{
  "num_hidden_layers": 10,
  "hidden_size": 512,
  "n_experts": 8,
  "experts_per_token": 1,
  "d_expert": 272,
  "d_shared_expert": 0,
  "hidden_act": "geglu",
  "moe_layers": [1, 2, 3, 4, 5, 6, 7, 8, 9],
  "router_score": "sigmoid",
  "normalize_top_k": false,
  "routed_scale": 2.0,
  "balance_loss": 0.000177,
  "balance_bias": true,
  "scale_expert_input": true,
  "init_std_router": 0.0117,
  "lr_router": 0.00101,
  "vocab_size": 4666,
  "norm": "rmsnorm",
  "norm_eps": 1e-05,
  "tie_word_embeddings": true,
  "optimizer": "soap_variant",
  "learning_rate": 0.00545,
  "beta1": 0.95,
  "beta2": 0.99,
  "max_grad_norm": 1.0,
  "batch_tokens": 131072,
  "max_seq_len": 1024,
  "train_tokens": 406600000,
  "max_steps": 3103,
  "dataset": "wikipedia_en"
}
Below are experts of layer 4 (counted from 0) of a mixture-of-experts language model. Rows are named router (the router's row for the expert), gate (a neuron's input weights, with its number), up (a neuron's input weights, with its number) and show model dimensions 256-511. Each number is 128 + 24 x the weight over its row's rms, rounded and kept within 0 to 255. Numbers have three digits each.
Before each expert's rows: "comes after" lists some tokens at least twice as common just before its tokens as in all text. This comes from a sample of Wikipedia text that the model never trained on. Tokens count by the router's weight.

# expert 5
comes after: "0", " D", "9", " O", " K", " T"
router:131099078129104121101187117092136160091126140086126144122114161110080146140112143110149105129124138074121104151092093110116148142104150088130105117140118134072121103116133127123119111133168119147134128111130137125110137121093133117116167142136127169103120156137148133116125167137138120139094136163165121145161141118149167106143129102149145145091120117146131142129156154131141118145065101110153087094101148139123140116100076136123140108112088141127052125189118116100129142153118141132162155187088098126164152143150129121132127130124118124092137096148181125136117146166127135112176133108128130132138137150128093052137118152088145104129119141119164091161144170121127122105128110098097109136122124115161117143140147121141133155165111133125151113156148070116110068130092102
gate0:126135132103133156104122136144123148151138128123185123110133154104165153137087131140101143114065139178140131137146141154122120114122176102129196133133118161148128134112090130112149119105120137125127182140151152147117117129115136146125155185131117143179180142106146156133139123125139102126122139141142106160124082139152138115149125096159130177118093117111087122182115139115125164117101104091102110131129103129187156210105104137138155167116113125074138130152114124140103078082168101095094131104153107090127131143118091110150135173098095103124109074140111114131132149117152115120087142126156134135127136119098138143108162099120153121154101084143153143149154139116107106145109107125112119125166099165101087127142102121090137118120144175127145030155112106137076161138133132
up0:152158131163094090141097128107108117160126122153085123103072114140139115120139097108098096127162072126138116137119128143118155151145093148126136117116120071156144097136135123146117129156130136122145102122176134110118130090124139135094132159158112128085097133102128151121137131147159129184117173106143137101102117114116134118072129111128133150146170145124132144143073091110109156103081104146126154101177142158120119132106146134165140115148118127151121130153116116137099156088117130133115173152086114131125151146118160110104112119131112088083128115153128121123149140167097080136129094089084126105117138137127150099129096131135163135125115118119168143107129126130106102154139143119124134109095140127121127130126151115136121159103178107099103060147146114101128090104089151
gate1:131150105121140135108126168186165103176151161121140139109129163108102121140153114137148131140081153114104136124131123145131128144186133134166152115157173089103144103132123113153142102170134097063140171128092160120133130131155112116148176161127142084112141146138108152146103138133164103086114106140108114168128146106141132166139120073122150155113121128087151113117124082154149179126136117165128149153138138088141121145151159135151088148094116144109126146143115145124086125118115109189095142131139149144123142105096150136138112125094121102128127195103144112120108073130096124096127142115156165145121165168132122157108105134114118130117114159105136090116117111154124138168137135093170170134173123109149109115153137134139103145099114074172108115144160120150097127134121137
up1:148149091149145077118104124135148100139135139131159099143139112102078112144142068109107150118130137131117099095089082127121124112128141102165101104135130099117128132121141101121123143120137094120109146163084107144143105151150127148110142132146146147127169128062132081155135108122142137123129106129122132104138127133143117175171114131118148133140097118144120145128134125142105121139140114140115143140136116141102170076062135144124104125089149129135157138097131157112103121120112118188123189121109130113144114117067126157080134115110136086142168173207082119149099139128101104155092113157073135138119081080126131184121097096129102133113174090147140136091118140091153093178119144148127098116109125116131163149147129098175085127137099122157087102105146078157127111094156143
gate2:115148116143152132116126156154148118104147100194119106162119172158158127115157121099127128112104146125135115078212167118125123171119136156113130155184134126168133146124170161126158095131135113078178115080137123136146119154142127119095128135088129104149115137160125196103160147107111114162150175170117121142181121099161150098099130111128132093128123101116154117124117138125156128106099105147137118119114135164134160146135140131164129149083145139090130143122161130132092123129159134102137155135121116081134134178121124144121120140139083135124125152124176149145127119176099173126128123141145126098116118121140106134161120127137142160120078154144111131129107165201143106135144132130094127153096138128105134097124107121118138112122126081100119112107136141167110126124134124
up2:174134107117087122140134080135106132115155121098110119087114103161119125110114151141116133081140103102131139116118123121086129114130159172147117119140148110148138132118146069137137178130116121100114120111155095129195101139099159099207146136145130116110102093137130114118143183151187161144116121128185125139125126141157138148190109127094111145110149123128123175134176115142115126142142060131145139145107111150167195155111160149128099137125085154138137114116142149096137133102130136164147108137150126179116113118178103112130129139094097082111129095160114116135114115138172120116103118114126111130129131117142081142106157201122126133093110109137134106136096138114125092170106146107127102126143129133088123110143150141120141080114101127109133103097119134091103166141139070
gate3:165134149165127154153124159143112129117124143122171128163073156115132158124129115126156131112092132124141111125108102110128098126108110112135091111096116125122110133124111109104140160137122153091115124152133124099130117139140106108097135141099142088089130119106134141141155136136138103139133106096129106162141100146143120123087123155101145148125140132107119126128135115191157132131151125138126184119090081147135114151149150126096121106116117101101102118158143129137124110175137115144107112132112136148174140117101107121150116148080122136166137160121117131170126131123113129194177100113099119136155122117136125117161126134115070124091111146141121094129145119103146092099098101150140134119057136121127162127097082105118184087100136157137158122131145145112113105133108152
up3:114113120152140154131122123118100136111148107150155106137072124122101171122149144138148145163145159154142125128120125122108136072123168123161086145129099160132150103086168118107139085100135143155139088099129096115127118137141124126114121116112131143154126085125142169105138132164133113093126130132110184109128100102111200155143095107159120154174113121160121155123134095150134154105153053191127167097165100087139152110149163079131157108091111110129087146113138099155148128111097139113165085124133133111121138160144150092151096118194150144131107162132150113160103106121141134120109156100097173133125107144159142091128119111107165134111110110157096152145119143105168132196127090094116134134152176114110124132111131143142162120155114119170121168137107085122123120103156111
gate4:170104129182150127123134085123097100116168133138068132102137146171144143156106141155114113121124151134126153133154135146091116094151120139124141113138126156117125162096117122161119123147103154164140127123172144165167145141095120130139113184127165141156133152135128109141161110133118115132131157100092112127136103144122109120159191131144120125151183119125105173147131109122161140127099118151106162126146145152174099125105113098137150117160119091142098078138124131139112101099124109122159140149121117137103123167120073160106136148114114099144122116117115156124122116146171105170132100137175097118142131120144126115163121137137132076114112112145107149134124170141143080145108155150154101127125149103134140099157120063151097127096143105134161122137087169082066115132116082
up4:059087069116115139099136120113127166121155132121118136169168135082126082140097143145112109171120124119158145111127109144124120115118164103111135114081158079119145129155104121071127121114115153132101119121114149155093099155137127090092161102155128094103121096116103171121117121068132126159113147119161118100198117129142128112130087126162144120148113153142118060133134152145137123096115122080150070088105105146098168136146097128110105140136103128118135135142145104095112121101122201137128142136123155140105099118153137100119118136122137138144130119151158111097124077141090102165130155170107158093135130140131127116137078140156125145140104129140131126121156127129084160117144128109104128119147151140149108139123114137146107107138123136131086119110122115115149133114143129
gate5:188131111131094109117110154144105139099144146122133169134134087109137108130129102118156123122121158133121067142158123138182113090100131112098124119083111154093124129093143123159120182122110095122144145114169124131091113125134117094087133137122109155132135101148141125130103109120133137127167057124132148126098154122104099154126123166119135116116158138084170153125094091158122148132097102111135116118132157084066102120107163117083140097129112104130123110123110137125090130142194094120137097154105132129102109142159129083157138108145045113091105140119091129170115134118133126119120133137146105113126076159098113123102128110118079155171125113129135112143154111146120116125143104107127098147125116102111102127108145135118123120077182080114126125132107108137132145136145125
up5:106108142122146108157082112116158162080041125130125141126149079146163176125139123103108117136093112114129130125148120102097090172120094176118130158071148119083116134163127142089141089148152136077125147129132165148092124073111139131136152155131116110113090150172179160123164095119095174122137122155104134109120128156099130160157131139131098156118122133108132132126151144097120166108122137131105158133142103139118093145110130141142120109112153121104165183133113155138108146106134126140103109101170097110134150113149144147135129146141151136069106088098117154084144108102124146112138104131151121071138151122104167180122127115115111103111136127102140122117137152128130151118170094088102120169117127143094145153075150122106118136167138154140125092135117124134147156112141165
gate6:133137119132110199150099141125192113133163120114094093112127145106166121136140169144115069120109072087119158128082142097118153123138155090149122152116154112195132156184115133124136125143078134158093126140100135130112137148142117074152060102117122129146121150144107166123151112133113117106097098099181123136107105120093110118138132157092153135108144100101114094098123116138133113100152073145147151142134144132148116123107103118150153155124130160114096129115147142103110139102182088101158164154149184142173118104123113128150184145117101129149135136117105120113098146112158138091144171147145110167117106125146132139146146138138081120139123117184144136148113151150074133167108129103145124134159124134124124119112121154114099173095134119143074086071143171094126105109150147
up6:097101119131104088147128107127158129169143132096099145113150112107159111119095140153114144129123157175115140145134150110127156106138147155137111149122093090100117115138146104130179139157136132138121147144132163146138170126069090139119155143165143115128090103110181101123091124119115135113090200138172135126125127133140115105099124131159122149164115147205160125107140137183138145138155174115088132125142130120133137144098091086151137170089101097118192148124141137140085124104121120146117152107116125156138121141121106087140131120132125144178127146160167088103157127135125144110087133146136105110083119181103149110117127092128131120162104150120070118130106176144114141133137132106132121106098110123164140138114133147142125107109131127143175109152132094109132123092130167
gate7:079178118119156151157141143127093117155141112120155155130106165076100129149149113122125106110093151126135143122124144160118120155123150127125118105142104117117116171147136121114103146116146140119103095103135161122130134125136120158118139102111151092151131144071135114130138188133090154118113107129064163125140120140111125157128100165113134140132110128114130115116104125128146157121109150093135151136124117118110076115097116130139084150129170106138131100124136119113181132083160106114086133098120143125102114098117092134096117106096149170151125181067122086197116130104122119158149143144129132108117101115109143150110129142122163102088163138131128148104136140132095127133132143124133173157075147115134141128130098148085099114093135126171155132118107163101126141158102099
up7:132108141131122123141091104110123095127102127151143149083141104110159112144132131136144090110138164107100160105120115112131136129155122106168123141169140155122142093155169123106149100137200103149110160091125106189143140121129155068139156136145109127144090131134119110127112110081160136098124120075086102152157125160112156136126124155126104165137122130162163139130109109124115160138144143153148099165086078126113160155118144126090145147152122098128114128142141090119123138154165129115100101106143113140117110120146132116126185155158117131105079127123148159130122128129166169102155155152115111123146088127116154120131103115158121123118095138122083107141126133111123164084122134109110139120137116143133130130136122169128105107149178090124145141127116158175116123159095139
gate8:088088103120177139141131178124151133146120102127145132117153126089123126096150133201139136130172108112123117103102128106106128169122115086126112124124153144100132122151075122185116123129114150089131130073130100137189127128140129102140104107121140102126130094138122106169140090120137108111110124183089121126114149133134113124135136159121167093167160109146114177107117139146088089085098123161133154132114115143122133130136122148149114134114132135147099143155163106131154125105125125156154162124158083154127116071175104140158121154100130168123124101147129119155109080174168138144144108096178117146100082166134090102168133092166098106127105132092115111135139121124100137162122118120158084126130122115141121086116078149111122115101148118140112153139109100097166114095121115
up8:097109121151116110100097119101125154107134159144123138112150130112135125154111094117131111167181119159091135144151139107127133129142115158166131155158130092116115132110137117154132107144141096171116121143092157147087121155167107130082113103159092108159095147154103158139138119093145161082121091123158158110135141103111112142098108118137138138137140079171123114137100160149104132129136152121122107130081137145096138103107146185105137148102098140113122124106133133123150108123086080123147118111129072106125078163129165189115146165134076124130164153118172095107146147125162164125135117157131144129122153166130071121140096132148134156129159109172110163119190106098136123115128100183091146088048152116138177119111140132171094109169146155155085172131114118122138130142140161
gate9:131105143100109138128120180111133149115105111118113103156091122151160114130135093160159119168103123120129110138112157097114190166127145086096113127188124110157108123102137143131143105092127123137085171140124169146104118119124090145121128093119134102133108165149107127171098161107101129139148134130144070109116146149116100138124171126121107146142135145123130106161093100136124130153096142087130140177112113158127124131135136122156123161137126115116122151157091128166131124135128171136122134152123160104101177121149158112113127136083095139126169121169087078119159166135144120162116144110101111080115109145129105110139121191083146160126153138135163120166126125128150113115124126152162116101120128142136145146108110152153148103156136143151130092118122164111095152158117122
up9:071122113110110139114121112103102128128121150150128135156117124091116168138070110094138178136160123139114121142146124121125132132109151146112107102171127083148115111121136142112159100134156128123113156109130094120102151135127130104166120116149111099141103120103158127134131082080082140152163136126114172127131117124130108132105173122122082152129129132136131124140093103146102096143146134155155120110133163147123137125127163128138106162129161130095101129148134140118150154134125119136114140123091157159123113148157104166115160118125149142125127116125095114138105175114108100153126187117107061098072154133127124111123122171126125097150123138129150166143155103124120128126130135131137107123074145111126130149172128106130114090094115176159118173126148131132130117106097138
gate10:141115150143163194136172145130159138079123114106146163143126107124098115114117146152122161128109124135087176142129135136152107147089120096133141159067100115152166133112151147142113098134097091087127135115157110146134174158184128108124113133132104147133146106124125110123104086126101107116109099140176111150114151109139115142113152138092117110149112137138160150119121118088165104125126116138145102112154146112125172170110102103134109157155149152160126111123095133090123122174168141113147137131150140145085154168133139114088144117155129110094157145162150070083093138145110089142142095136119098120163157138129092118139120112164172149100103163160120115135136094109142074084140163153110102134141123115118155112149144146143131117116121133111107169140140184106120104136135132
up10:128148165120140119090127132117153118126129138129154132124132141141143148109139091108097135098128162097124119108174144136127167110146120116110115154112085114143163097113123141124089163106124155129093144146130132136133136165140084086157126127162154123152124120121149101111120120111148102156126102166128149098127173095156103110167136142126096119148141132141153136150130145107187065152129139124151096116142106086138142120120146140156076149084109147136080135109082130123126136154104128109168164171144129132160163168126128095130134131147136132139140135104114138130113120140175120163120111108140130147104122120095163103141130173136121106106151130132165139113128047143143110163174101135088170139137097134114157160136129175112180159124124157129125181128107125163109175155093152
gate11:134128095104142109104123146141082149115136135146138124109115096124104094083139076123124166081139115142128104134136125122134151143161183138110158093153095098138128203149115145138123140098150128125140180137128092112134120136114154124137144138065158134141130108109083147107163139111127091148136118172116113121163145140144147153092143161100135106146094140167131110103083115149132109129125151125146153142128130139096130111134108164145161101153132114119123120161164091124141120188114183136127122148156097156127107129146110132107127128130123105115144101141081095067107154113125142131102111119112118154101102145152085131126173129155156098116167164173118148144133131181143115118059136078113121150158154124158129086129144119142126122121110134125123140147207111107141114125094139
up11:127170162114097161129168140110103128109117150139104125099125203137155101155103150101162140113125113146109115116125100101160159113160126134126092121100137156111092121125127119121135092100128103114140109127140195167172104068123112118114102142106137090132081151100162137187108085161118128067120099149111130129131120123107099138135094099166170160127119103096106211141119152137139146124119115113116123102079131139115127069137114112064122085141122098143098114119076158150188144097119111134138146117126161097107134108148153147147154111115135115150105131144144132102137114176111155124119158139127147156137148137121151122166119123142104114111118071143115108082108102082111163109165105093079140104112115155116115113095151146116154144099165151143128096127162164153144132113123147
gate12:160127100117137132086107097131138109109164094105138144114116148163184105133110189147148126125170169149118138132130135118143107150096166108150118103128086125151128156125081087106149119120151140076131134194144146120151148138130090159153148129127153087101135132125156100082114137132092110067164106139126114107133132121143164130156091098129131141113135115137107106121134130155134093111120141132130149088166107136112107135122081110117160132157124108156124119169129148099095116126159140149111143164133142111131112119117122146127116134122164107113130125130103148134150152125099114171111154133135150113155131125113124129162147116172077113166081151149113113154117159081138048137160126107155121116124138082099112108146105146095150128120138139160148146100140140118141105118110112
up12:145150135140133146083132087110124115124103169152125112135136144066115094121139108110142112146152139163163117147104086128084123117169133092080115069116128128151144173118106135115148153147130127133120143146122120124161112160088125142151154143155116133138154130164176136112142113143115157122116155153167167129140071110144137130129131132144112093174188158116156137136139160081148135152145134177132099161127121152133085155153155122133131208125146136093127136169132136123142130125098144143132112180111097127091169118132098103123118137151136082145131133142098097154138132130128114135124065113106124125124141112153140128153130122143096118142136075145118115126141106117211132138115135134101128143109120105108098128138125125114113092172154117062135126088128138109155141131106149
gate13:121100125138149105099128169094115118114142100148110110105124143130153105126125127118160112163147129147129140128177120151127136123139150122129118180138146155161091130151137146125156131131132137097127157123122115161112153147102126110145115129152136147125154090130144165090144133157083147066097137109146167123132147085192135174133067079133116125109145122149145128117135148127125091140128124120133173119093136101140138140162127138143145113113111157128141159173098166166161124147155149128137135126155159086117155146107109146140124121103079135115095132159123127119122163154144082089119124129145158134142128130095109133129141112163113118136093140147144121189112117131095161158119129157147140149149121093138132118144104148143154139102147133137127132158116123120143094112096135
up13:136127129127133114135126153101134090156120124135109121135130165116077112142096107156128119156140119158147160111128129090153123105083146103156107139132133135107134112125143119126111182163165135118134149151129129120124160156147132153160102178115151155112124107124117124177146152095130129119115107130094125101127118164135099159108156111130156136136119100155087160134125113092135112132116146097112147102147133109119128127116116150134132060135139128181110122101088089167160108114117173100132104143125126147146112117113164154149112160137108118141172143154103167089093110167096124130111126162105139127102119107123098129136089181146129159067128138133135203112123115120140140151127124148125133188134125142140144132124182098126105127134119085107162137152111137177154060131131123
gate14:136144116183130090143133111115150138094109091136132180124130109113112111128127094150140161140093112138126137092162114149179108121117125119187183133112056125105124146122099130101127142158122151171114138153126118160092138102155108153106150122120157120105150107145108132152108062187139134169110132148146095179163153142158134131089085145115165125131205122144128082131130146141157146112079125140091169150106104125158132080109156105132123133081106108130158147122080111157136100139131108107157099110131113125135143147113090124137126153144100157086145145073114153109137067112144128102099114148129139117116102197139134103124107142109092120163100141127114094133141107123152120106162147107143168122113101128085080179111118114123112098121128115132141133155072158158131136114150104
up14:088127148175147102135107176176098155169109139110101121110137128137115123155131138146138152123153116110165115160120141099138147202129124101121108141088126166144157141136130145143142121122106141076156079155148104132115184111100139155126132147114137097099078106137191161057126141140166137137129128090091175143113131156130120123125130109094127147109130125145106143124129137093167108152097092166105100128150091122131165155096123154160150142161134101110148132156087146114112148120142131159127182171136104139127137124156137132137151097150182101106134103127137125131126145085106137086130133120102123144072132101068126125105121083134175147062127117114109127100128104110097150131074133102147074122139151108126098098137118154097179129153153145118143157143174128143107166093110114
gate15:112145137143125100123103141058142135163142127108193103145166111137108148092141102130093127153111154075147090122134153123142156098103132130144096172136086138131105127133121138158122098125102149118105144137137131123111183130073134121144106123119188124102148138141098163164133135138088144161136133144133150140110180141118103155112151124156147172102122131159101138161153101133118125134116132111174145129131074122100134106134159132151139103144139083166140105132125128129134138096135145129103083123169146108147149118141079150147170136117113129084088120132126144127102141140132139169119054149113133133120116145140117112131121112140129137121156128133156128111137116137146118200131161117073053176092133137167165139148089115083118164148148129140151151111156159107126099152118093
up15:121135161100115175149143064156113145162150158135136119158111100115165129129137089102109137122145115135118172155167133108131140119142129152166121157115157102119141140106106163139136121092129151029088104080145169123118142134130131079141160144112116215145151118116125128151101163130139110117145131130133139151142109149113150150114136143138131124144126166147134155156136116144147120115196138140125101129099092119103161117127149145129094086127118141092170067090131134153126140099115096107152139137130125116139082112134123162117151131141146138128099108153122109095162090114078121163139159145166126085132086103126152121149123115178126183168134141128123136171128098139159086121161098094140152091129098117157108140132094104152130128143187134130092146068130142120149108110114125
gate16:150119165099160080164138105157121111137162122152118126131098120126145118141160124128120133150112117136134110139111134155113132147128125143148108109183160188127182101112114139116122169107173140148128121118066106112109137152181141108155101106098135138096140137139138139087139145126137092161101146109102140162111171185118163126140151154119131107151143115130126140103097103187082069087106119112164138153140134136099135122127122099155125149123134136115156122156098123134117177124117130154092104090125143167127139151137077171131127103121113156152126078142121133148120164139104111136132096133114133100142143082164149091151127136127128137147144127104155154150160138149115135152123144172128127114151143098097140140112109091144125049133164111132119132168143111109138078127129093
up16:111143089150108142112143129146090143118097143107134122137118118158138102115086114146101146161133137097144143111137116199117169096130113151112112155133126137110106120142112121123133087138125134113139137101117152160104153116134148075078106099102113068117133158145114211136114121152147118150044146106115141138128122072146083107164142124117123171168117115107129114109153138149123137132119131149098129080131123079158110138179135116129116093140118149123162145181120159166106139131167123120143141091151136115123114133154120128171156131170130134118157101129110075174102115136139125112132142140120137101116187130130113133075074123144118170162129117123160131141191098139115141140139133153110148138140135114108164060117148143153110123177159101148097153133155177126118152135131142
gate17:142164154067165114141150107128096110143117159114125160128119142124122145144153078146163098158136105154122143133114101104098122140141113156099079122144098132153158113091072105146123131145137114163147111156147119125135141143116122126110093146098167127151125117132081109132179128116109102140147099110120124128120118145100127081163092119116173165095131125181079115100117146146125094096111140116105147105124145145143097138094144108115128148086131119114113153138140122131139124150123134114111124090110151125126110151088144132098086128120079155138116099102151131094140142151118157122121144101155112086124129157124113070095104146111140133185116134116122171154121127118161107129125117132096137108102124149141072091143126143113149157075163165122096161130141130123145154147135119
up17:144142161106165135128130126131107159150149112128124148137157118161113088112176127143067140144137122090164122130098126148142161114124088094107162142086132128112138129113175129077115153104114188119131100114136124164129131129156095130116130125106125100101128142100092064135132085121086141149112142100176169128097137146154163128102108084120099118148090121161113133120146156159122150107151147168141099087126085145120099123110130108160136121134157109132142167113139160141148114122154147137145138105104122144100149097067110133150143112140158132109129112091106142098113115148161136123138154156156099095085210115140147131165121118109107129155148129122120145116113141131114094119147130172137102136143151154141127155104125092117149129142102159122112153128072150086156156172166107
gate18:122140133111137146159161126094152130143121130160106132152125134161111130122130110133121113143134118153155158103130103107099103129159147171109178173128143080159146120116128095136117138145120155112127140096174141118169169129134120119168149129141131118090099158142104108108127129132093084168114110127108140106162136112133112140127148132136081131135126128129090107167116124139140101122106157193152097147125089080139146105132158149146103140146089168120091107155146166084120168160187181148138142058152099119108145119114066108126139112140117143129083092136132146102158116093140151203120131126109179117093146118159150144143128125127114104126152106170094126118162131121141117190202098111101086203079128143121112114139142108143115086116126146145121120145121117143167120103112117
up18:140093155133158159119112086177117138144116137115177112116117126128092075112134155112127135131119098134066122106145149124136079103106150131106102089098112096111120159103121102139160099117172132091136134122160151138135112118141146126126103140162130088061132130102078163131112178093182150119103104150141100125129153166137102127153103082148132132141109188143188142111101152135096121119132170131147146102111143110148101122109119101161125118106120108191179123133135126132148134096064143126140132127100106091092128104137130125138125151122132119125155143117108110140127070100156142110158160151111112146079145108144126157107144157123108143078133151134123134150102077083103144084108122133150126083104090139111154114124111106193097141131132159144102126144160106136090147151143116
gate19:115115126105106113111099122151146144118134138077159122177126135108163142174154098163139097154145085132114134093117126150125126118141150135150116150114123126143132070093125103125152103163114142129153175184192094124151112122118138109099140129164150124157127093139120138120142137124122159128124101129136131150141168108124107132159159141164153144105140115162190145129136119173164115156173090145137073103104133145089107113134204128108183137146117114173167113150161119102137138138108133085154150120155104150148142147123100156130079103139154149117148140112131101123129115124109167093090113094124151095133138124133168132115096098126177134103141130120122148098144118134128164091119100149193097148124107123129106133089123136108150150133148156108112149145123132142137128134076127
up19:143163137149078136133138124084119157142109147101070089120147129098181115107149105134128115170167099128112081108120167117102150126122122146174172138120107155112098162099134117112125107109178107100117143126075117133162155172194141130107147121097128094175126165126186131098105136110139142134094137164105106109093092150155122153107133112137102154171126157073119140136122112106094131114113124135146187138124115103145107150130133147108149132134157136139118134109164131147153084127094148105158132163105086164141145118070143118151126129133126126142106125153112160110135120123101119113138099099098151096100141222127164114146096128107134117149127124125159128152118124122096156152131166131125087133127122182089135124129163118110136127145156180100160131185149108146110079121088131
gate20:134071121145131153133119158120136063087125088115123148113156153142137117161102157160144126135119163110120191104108130078144142132122110123166161127139117116124083147145104098131130118117135112153107115099122105131156124087187154142125121152125091125106137129118142116077142111127148175128094077160159158109180125110090154137131147140137115085107107108104099164132143116127109111146137124113131149111154090139144143133089149130139117163106151118108120171157095113132128126136139143130175136103121094129141138063156103144107142132112086123119139129148138112125135121160076125124146159142120107118110087099116131125160073176140120123174114143034071142113127119140118082136148133111113149135128120141145120114136123122131129117107120098108065130135127115132131199111106122
up20:132157091118084090087096095106147143159075135115119126160136103137078154087138169085164141136144091132085104131120143161118133162148131120117143139137103158094169124155169151176137116144109145128129142132159148168092143116093092117135146112126134138137169162143129170144102116123157098204101131115131154093117159157131130132166103121107111114130139152117128117149151144123110135099097129137111112120102146097127150118181111127099116111108146135121152121147124121095122129144128152122151159136154128158140159118157150069144134157121148131074149113104140150154118126114129155136070104160150168128132144102112086123168157136113147097146106128126127116144089119131129135164143131129113117153133099115104110141128137140117089112114157130096152141138156110096147114123143112
gate21:109120119143119158085125115094154137134128085121107168126093145103121132118098116149144090088188149122109120158131106099102137134126118126100128170135102130134095191154097126137144109109090142160095135113147191158082109120128110179144144102121095131134119151100090133147178107155102154171130097162141087151163109131143118123136137161133108089111125112128135143134180127086166137116160108130118128124140120146109091142117148130110186172105121107116111113121118149129114123189132133127152120133148091123097145141117091108099098146130139129156148140131098096156135080175143149082145160139113120146116163121154144089140127124172114106123128096105107172057139146097156122121099120144169117130128077095109179117102168125087101133096169099062110136129143137117138149135092136
up21:123109119174114148121133121165192152131138200114153132143125129105170138110128164117115097142105110073123125134110088151088131135142167081111135097129140100099152127124121094093113121110069164096120153149117154113171094157123118094099144113112092145104124140154131117123126113093103139139106151103111125115116147162105143161121100087157169093150088146117141154117131085140157126118128121154122107170163151120118073155091121134156131134125132132113115139145116131133127177160066128088120121090153132129127116102139116109145102159152094153187159129123153190086141128133088127133114114140140123116116114130122161128141118134133132135139107149127158094120174102131134158133136120096112146117109105158102136121121142119143149134109164103116167123142157075087134156098149143
gate22:143154150157137133087138081142127113098179116141146147141129151107157129090089144095074113135187114141145120158108138175153123102172074165157148100123138108128108123097146095166115119171147123120116127131120120171097104151131122138140093154127132170138105142134143107132114125114158105123156105133143130128145116110163170142085141107113144139166080138112129147153126127158111139109125135116134065093125101130178135088176137145123107124108156169143137119119158157127133137144125108129182150085167104119099124160072143131108186077122109141139152130180085110109151158127166175130114124090179168131160127137161160139138147100131133132104111130136177114117136110124118110116153136130111101136125154088121103138117132106123126146123116096131124120095117128120125127144118142
up22:140161126097138144110104121146102126095160107142170123207147142132129114092126151104141172090160109125101111149119132139167107145163126116119179142127081100163172074119108110110138128078105090094091112122158141102178104143137109116112160101122123124120093123146143130160110138133117153110167107132116082103116151132149124109117134108172122137093134129135137066156137135097082090141107131153177154097119124140130098144115142129132110109132144100088102118126138117128124158134168180087128102123114137095117111130103128135179170134066162124113158135151132110160115132161075113129158144122183110152165121128126099145122119140156152076106130122110158142111150122124172135081117129133133135160116140118169099085119135122131145094076118109143147127078142125142159141127101130
gate23:112096139155121062101137138094178131120147119102161130099126156143113138104119169114110103104123178126117162093146080132158146130147084132149095141150176166109123184130140111110132117115113072115131163105102133142119127127117139142143128130109089089126149082124120141087189152123125145141160112177099116128151110113183138139168153090153125155129149110123074116166121154129110132150126136155141134089141122083133145091124135131094116141117091144120137164148142149145111121133102140136104109125074110136180137111132147116151114130140113144129111138153063160157083128110098134140125086132129128121139151103117119127135148167097157111152106122161139143106157139135106116113107113125090190149132146124146122141128156105097117088133156144109110108134134134140101150128077139
up23:110094147170131136154097110121142152165090147121143156114153098128136147172113137135182081128124098077124092057100114126160121142131148136178134135067130136103148146104134141164122145138134081119150149140149137144138129157142140092122138158117194115107147122121115143110118156102128108117131134123110068116126104127171165105145107151114137119129200140151062153145109133132123115111157149119121135111090143110117094115102102145088087108120139133102100161122111111126107138153122148150129145127113129109142110135074129145136088140109100144139126108108099132093157132093072139131195115109119162118128154099137148104157120134124169139134095109161136124132162169113067140127118121102146187124144150120100139096116119177141158129164162123123069099107114134115111159158124122
gate24:157083061134090145130143144112150131131143129141138138128106152104158158166142129133143126106099105146136093130108133148157101085139137176092102135124107151128158073139132127144145122117094127091096113112132096084110140132122151154137114160139132157119099126161134129086149134079119164154130111107109191118080121107091115140132135104167132153157117110116104165152127105130119154142153141096108139154166128137125155079184124073120087100125090154176121092145146139137146092183109118131143133100090091121113129156119119103131114098164135164079107143105123117122129117117134130108106140155176115137095146155154159155140102116136131124107154158153169138128162112097122112106112147149127139142166157147136095116180141163128118130166138130138125152142124160146131164133139096
up24:105134151123120134096112109135157110132131123093086140060151109097127131113118126126154089111105109130143152108091139153134144119083111115145175108145134091098146133124136102125127117110143133124201133159138158174141140109128155165095095118163160112110120119103125114099161097108120136090072157122110130101104171073115099098134110133107145111118158128175147087150125134103122124125128124141144132105103113128125097129132125154107122158070132133131145178084169123138100150132133141106118138107121113169117079141102155071100133164082121149110143105142119112115131115077107128110107127147130133145098141143161131105136192115126147095141137119099067174157104096119143136131150146084132080110130103155080160146102151153122132135147149128147102145126126148123133129149128126
gate25:123114095114160124081112117119169122128105161157165144117116134179127103103146088127133151175156155154175125158118120119143154117181116117158099123173122140139107132091087092122130090122109167126140119109109150127153143143118105131101165155114127160131105155133141143081153132088116176119120107098139117131112074093148132093108139117115114160129110141131119139120088109081074119114173143129118126135098177123119168146123113154107152134152131126166105128124112130137137136130149134137127191102109141118104129114133166098107139111125140121150172120097121136175067107115100141121123118085107156125145113091130123142141141152105147144118098141132087136078122117112124119153142158108143113138140112132126133187103146125091119161110109135085144143134108117119127119133087137
up25:114106126120117118101113119140131153148154125135146140106119152124118130148125152139166151113050143093107104142125143134152147083090136121124167152166167122140174158149152122124073143177117123109100149139127133124127124090115162112136145115151055117130137172115117115145118127129134139132166133112132154096140179125092131151107122159122130114109113149119140110120129127155164126143108073140114115120143102145141111148113104110148072150150121101110114144128130095141133123117107118108125136158163106156153143187107143154151168096106157128110056142114133136144126104101150130133141099100147147119106122129123128103094129136125144142175192097156135158133125095135103164129145175131153117133114137132189136137158130134126116148128123144080154115131059095152184123149075186
gate26:142120105143135115111119087130122103132141050154122131114101115123151130144109128135162129176123163151123113150149135150110126114137160142108125148115108169126111160174132108177126109118128155157116152096117129119144143122106127111139138091158128119123111159127126155122126183148144078150114096119099147155107132175133149106159143109134126107093138090132097082161148180079113155130117137148125158132118168148121130121115119120098111141135127124147115131131136141130137115125145111078141128141083180128119137179162184142174125127137141135122130140117113118115116085089153101089140163119143132123162089115164109100140147162126114122099156147146139108145132180124074116178127101146128179126130106121105135131178168077162122097119122106143115133150156127176111137145145084
up26:140125124151139142123128086161076076077133159129090121106136096135152129103119068125201130137155157134159128151077132154140143128105179165176177151107155109163050128142091152079113134128117112123108152143110103131127147100105145116121114097109118122163177134150111154087127123152139106098130102095109121145138122117137078122118113144142153135117143158169114094135133123144092177147104164153103114146137148099127140107120085147093135166113167114117088123099165135118102109110064140131146131096135155127101152153105117163127145098167141089102200106120118118077095100128150155145184153117139134134109091140126143112116129147126149145132107099128142130145129139099118146125104124159160128132127111132121112118131152150133118133158127100123106179109157125152120171119159137